{
  "num_hidden_layers": 11,
  "experts_per_token": 6,
  "hidden_act": "swiglu",
  "routed_scale": 2.45,
  "balance_bias": false,
  "optimizer": "adamw",
  "learning_rate": 0.00375,
  "batch_tokens": [131072, 262144],
  "train_tokens": 935600000
}
Below are experts of layer 3 (counted from 0) of a mixture-of-experts language model. Rows are named router (the router's row for the expert), gate (a neuron's input weights, with its number), up (a neuron's input weights, with its number), down (a neuron's output weights, with its number) and show model dimensions 0-223. Each number is 200 + 40 x the weight over its row's rms, rounded and kept within 0 to 999.
Before each expert's rows: "gets" lists some tokens that make up at least twice as much of what it gets as of all text; "comes before" lists some tokens at least twice as common just after its tokens as in all text. This comes from a sample of Wikipedia text that the model never trained on. Tokens count by the router's weight.

# expert 57
gets: "8", "3", "0", "2", "9", "4"
comes before: ", ", ".", ". ", ") ", "–", ")"
router,219,163,182,209,188,178,258,217,260,273,178,200,186,161,232,223,197,133,215,192,185,166,230,195,209,159,232,204,205,123,135,265,241,191,217,119,173,168,205,167,216,131,151,181,206,170,160,177,191,176,197,212,240,151,253,299,118,226,193,219,191,267,204,200,225,192,189,176,202,218,206,81,212,211,313,212,199,166,310,186,190,256,241,143,157,238,219,191,260,171,159,191,164,247,235,173,188,214,250,181,235,177,160,152,241,256,149,271,191,258,186,171,187,156,156,147,251,191,181,202,241,166,155,169,190,163,164,241,219,243,255,160,153,220,219,273,142,161,244,318,238,303,185,197,193,192,243,236,223,225,184,221,231,249,129,253,174,225,234,228,221,226,191,172,180,241,219,247,187,163,212,224,196,201,221,213,227,215,200,203,239,172,194,180,211,140,196,231,134,180,198,181,206,256,211,250,195,155,240,148,236,128,228,169,253,165,221,266,200,183,166,235,256,215,312,201,187,146,230,190,285,228,193,205
gate0,239,180,224,221,200,213,213,285,208,232,317,204,129,152,196,173,204,178,200,157,188,218,222,259,185,104,212,174,139,188,168,321,205,253,182,186,163,223,218,136,212,188,204,200,203,187,213,212,175,172,214,234,217,184,194,103,191,207,176,217,214,241,187,205,127,185,258,201,122,228,211,142,224,179,302,242,266,140,119,205,188,231,236,145,232,216,163,237,176,195,192,214,206,237,172,196,157,192,203,170,286,213,271,200,192,204,182,206,157,148,186,133,203,166,189,201,235,212,213,183,194,185,183,213,207,202,179,212,202,218,207,197,166,212,227,258,135,222,199,173,237,168,164,205,168,206,224,229,183,250,117,256,200,173,125,82,133,231,161,232,165,226,194,226,200,243,219,177,202,131,179,179,169,191,217,183,206,230,282,146,207,169,185,196,230,230,157,306,192,195,240,208,170,225,288,220,223,164,187,110,243,269,207,220,163,70,249,217,172,179,189,194,272,221,127,243,277,191,215,209,216,226,257,237
up0,186,182,154,185,175,182,239,178,261,181,206,181,196,123,300,189,237,229,229,138,192,173,208,149,145,249,217,147,175,181,189,134,186,229,222,209,224,193,202,238,173,182,190,224,144,229,186,144,200,187,251,204,212,182,173,260,235,196,169,143,234,161,194,213,235,286,191,182,173,234,178,196,193,231,180,126,205,161,208,164,285,129,201,277,116,200,176,239,176,193,178,228,214,152,256,258,207,285,163,183,228,234,271,154,140,129,214,140,171,215,142,208,271,228,230,233,232,242,156,181,217,195,295,189,188,156,244,113,192,226,196,211,214,177,137,165,239,152,211,89,152,179,236,175,123,238,199,201,260,186,175,232,216,154,185,201,170,208,211,182,226,145,255,241,220,286,66,215,133,227,168,217,193,182,149,279,147,225,152,239,242,205,160,210,163,206,277,173,179,224,226,197,281,191,180,249,150,168,225,233,197,204,220,168,191,210,180,178,187,190,245,142,168,185,199,206,175,196,237,203,162,136,172,144
down0,177,200,187,208,197,154,204,103,165,131,211,205,253,231,216,237,210,232,279,216,258,251,196,183,249,208,250,161,221,208,195,241,197,254,204,163,155,148,262,180,197,176,160,226,191,228,172,138,205,134,155,173,182,245,175,235,171,177,181,166,221,187,106,270,208,279,252,203,212,152,143,318,208,208,145,218,160,230,233,179,194,220,173,193,245,177,108,202,220,189,210,186,143,204,195,216,189,161,129,249,227,131,152,183,218,207,157,178,180,275,199,257,244,193,173,215,166,195,260,125,169,193,215,189,241,193,217,232,136,158,238,266,219,257,135,280,212,193,151,210,215,244,204,158,188,192,175,167,260,198,186,138,193,227,140,168,203,192,166,206,282,176,292,209,220,194,225,185,253,147,240,204,227,240,199,212,149,174,221,140,179,268,138,184,111,248,195,160,243,251,177,225,176,184,228,250,236,237,205,185,231,192,191,264,231,145,243,222,242,158,182,131,256,259,162,239,175,191,247,159,187,116,146,167

# expert 12
gets: "1", "2", "3", "6", "4", "0"
comes before: ".", ", ", "–", ",", ". ", ") "
router,241,201,158,241,254,175,204,192,179,195,158,198,208,194,139,170,229,155,199,217,217,192,234,212,147,174,145,251,178,164,131,256,234,271,192,170,159,168,170,156,192,240,118,213,148,195,198,274,212,235,186,175,209,275,208,122,134,177,227,131,180,167,171,216,280,202,123,173,163,177,221,172,221,151,321,170,165,159,246,175,235,258,224,169,180,178,172,259,253,200,169,170,167,250,214,190,225,203,171,202,236,175,173,135,270,223,207,209,140,221,146,191,178,223,255,186,314,188,170,216,141,254,193,102,243,223,199,202,222,169,268,184,151,223,196,191,150,249,174,209,176,240,227,216,193,309,207,187,237,125,154,243,196,221,185,266,226,175,224,138,191,96,204,172,111,225,279,192,174,128,187,230,264,232,177,199,179,199,137,228,181,165,180,207,151,150,233,249,148,209,204,158,148,165,201,226,167,222,189,216,238,162,204,273,144,221,213,185,226,180,250,230,268,224,239,236,181,194,168,182,213,205,197,210
gate0,209,224,182,282,258,245,228,265,244,193,169,170,197,216,160,192,212,151,215,244,215,214,215,193,162,130,152,165,189,204,107,276,184,244,194,148,189,183,184,212,189,204,187,207,155,235,174,155,165,243,253,278,138,228,231,161,204,142,218,244,188,251,277,227,199,229,167,216,242,215,222,186,207,148,228,215,261,147,237,214,201,219,123,125,167,206,163,147,165,251,194,131,130,289,142,228,210,143,145,142,217,183,210,106,149,215,208,250,174,208,170,140,208,156,237,131,202,222,200,291,255,287,165,228,198,196,181,147,235,186,219,211,159,258,310,243,185,218,172,186,180,225,240,206,142,212,208,175,203,253,106,182,202,204,217,131,165,251,153,190,177,219,218,225,200,250,240,192,194,166,209,199,136,217,172,227,181,236,213,226,187,156,181,250,254,197,180,230,138,115,170,197,264,190,223,282,220,195,225,226,230,250,229,228,183,179,246,212,216,224,304,185,240,208,211,265,161,186,231,182,222,228,232,251
up0,177,222,199,228,208,211,187,177,147,200,216,223,181,271,216,172,196,254,166,172,221,179,147,166,124,233,224,171,240,177,261,261,202,187,74,221,197,227,127,184,191,236,249,191,239,161,168,148,190,194,258,212,258,117,157,274,185,158,162,209,169,208,208,215,277,174,177,188,293,224,185,121,194,166,145,274,211,180,141,254,219,178,227,243,157,179,266,201,179,181,139,253,207,181,222,206,201,242,220,189,187,220,216,191,147,248,121,219,273,137,214,245,210,211,177,257,210,176,226,189,211,201,196,245,197,171,229,188,230,216,79,178,277,171,230,143,161,142,203,209,230,216,139,182,178,234,246,198,137,204,287,227,221,184,187,220,224,200,193,214,194,154,208,192,190,208,193,222,186,141,169,208,242,222,130,215,183,219,215,156,222,202,242,216,236,213,191,179,185,102,255,203,202,154,253,166,174,205,267,268,141,237,243,194,208,103,289,266,193,142,219,205,172,219,188,163,184,238,197,156,189,159,214,68
down0,78,225,198,202,185,179,217,182,143,254,213,259,263,169,137,226,138,172,216,228,276,225,146,190,229,205,150,228,177,232,211,253,160,209,210,242,170,198,243,241,171,192,216,172,147,199,250,193,154,266,173,206,203,224,210,253,231,209,276,257,224,240,171,271,173,217,247,193,210,170,192,223,249,169,229,192,186,202,230,150,187,133,165,169,270,180,302,238,226,198,152,210,201,178,263,146,189,199,107,209,250,197,184,167,208,189,274,228,178,169,215,192,194,195,223,251,166,128,197,238,179,207,182,219,177,208,188,199,248,233,225,201,203,237,207,190,186,266,166,130,168,268,196,183,126,183,240,176,200,228,212,210,83,176,184,179,196,160,194,268,281,207,245,181,133,208,237,141,216,160,160,217,280,208,276,175,138,111,207,281,216,167,133,182,219,189,256,162,229,197,176,143,122,193,148,246,231,200,173,219,266,251,189,197,190,219,212,177,255,271,141,182,152,251,219,170,188,196,251,177,236,176,153,130

# expert 63
gets: "es", "ed", "s", "ing", "ers", "0"
comes before: ", ", ". ", ": ", ".", "\n", "s "
router,207,194,181,150,292,275,260,273,214,206,203,174,247,210,273,205,186,232,165,186,224,236,182,268,214,206,183,243,173,125,211,242,192,209,167,166,151,159,205,135,235,154,95,177,201,183,209,180,202,162,251,204,252,210,210,242,156,206,173,189,208,235,122,197,269,154,240,203,208,263,184,119,163,102,332,224,178,144,180,204,276,209,194,271,160,267,217,178,243,177,186,195,159,216,259,227,182,175,194,264,194,166,273,178,239,259,198,254,187,178,166,209,255,229,193,194,206,176,151,208,205,147,221,245,218,233,217,262,223,252,213,200,235,273,196,235,154,210,185,196,201,286,231,215,216,180,273,209,184,216,171,225,205,122,177,220,156,186,172,219,257,200,219,190,166,252,202,203,143,145,224,173,207,181,201,272,254,191,278,163,205,226,200,213,157,194,228,236,121,243,223,149,207,112,158,265,197,213,137,249,183,195,221,234,223,211,251,244,217,150,239,225,223,255,252,246,197,214,209,238,290,231,215,207
gate0,179,245,331,167,201,241,199,197,191,169,199,239,185,211,233,241,201,215,193,249,236,264,236,215,164,194,180,182,183,175,206,192,214,218,164,164,142,188,206,143,217,187,173,188,126,264,192,220,208,143,160,224,239,258,204,192,184,221,173,207,291,217,132,206,213,209,251,218,172,266,178,205,173,180,261,163,191,218,223,209,274,202,185,87,223,250,190,149,193,256,209,268,201,239,179,144,271,109,196,248,172,235,242,132,216,189,180,243,179,150,145,159,180,167,210,178,187,163,239,148,151,182,154,176,257,147,193,199,175,209,171,186,180,203,238,219,131,243,183,111,182,244,146,213,162,166,260,219,190,259,221,173,243,143,159,240,181,183,134,178,249,165,306,214,167,263,210,198,252,147,239,199,142,304,160,276,159,227,222,188,155,240,163,215,163,193,206,132,192,232,188,147,144,143,176,233,171,199,155,175,243,192,177,234,210,241,270,229,110,184,139,279,220,205,225,158,198,188,220,225,203,204,186,246
up0,189,201,212,262,194,216,251,199,153,166,240,156,213,151,214,205,261,250,301,250,201,321,206,173,231,199,139,276,108,180,207,231,178,181,204,235,203,203,121,163,229,224,242,195,236,239,176,164,173,209,156,160,200,241,182,209,211,184,258,181,213,206,248,190,213,239,193,241,248,286,150,192,197,211,137,172,198,190,175,196,170,193,192,178,249,175,190,213,143,227,110,148,195,218,225,217,260,159,178,193,210,207,156,97,188,233,198,203,164,211,147,261,225,208,242,207,176,173,187,180,170,269,233,178,233,246,140,121,276,191,153,145,150,143,142,178,235,210,208,224,134,177,260,158,238,229,148,248,146,194,237,203,200,199,214,136,190,248,155,127,183,139,185,125,189,225,197,211,191,147,262,149,134,216,224,235,179,192,209,179,212,245,212,116,176,199,210,163,250,212,213,221,173,150,188,172,264,226,134,214,230,237,234,216,145,227,226,182,205,197,199,268,174,217,119,279,230,198,209,117,171,188,309,192
down0,222,193,145,203,181,215,230,153,217,240,121,216,189,210,183,221,222,150,175,168,195,205,203,202,267,102,291,143,240,217,197,186,285,240,201,192,167,183,267,299,189,180,237,209,242,189,205,187,178,265,243,201,175,250,224,194,105,174,209,243,199,174,222,109,185,196,196,165,295,229,172,255,221,188,199,151,186,142,252,122,239,230,233,207,208,157,151,169,198,180,178,186,147,250,196,256,270,221,228,237,256,156,189,200,195,123,169,217,166,171,165,126,188,165,187,197,265,170,146,165,237,185,93,123,189,215,187,199,188,169,253,242,263,153,216,169,227,89,147,192,170,183,218,227,243,195,194,191,141,249,293,235,237,220,180,240,155,184,210,214,129,233,252,202,191,248,205,171,180,141,225,207,214,196,220,199,222,206,156,325,174,139,211,289,161,189,205,189,240,264,202,215,198,210,218,150,176,186,194,181,160,201,261,213,112,201,165,191,150,221,181,207,174,213,175,232,210,214,204,158,177,138,195,189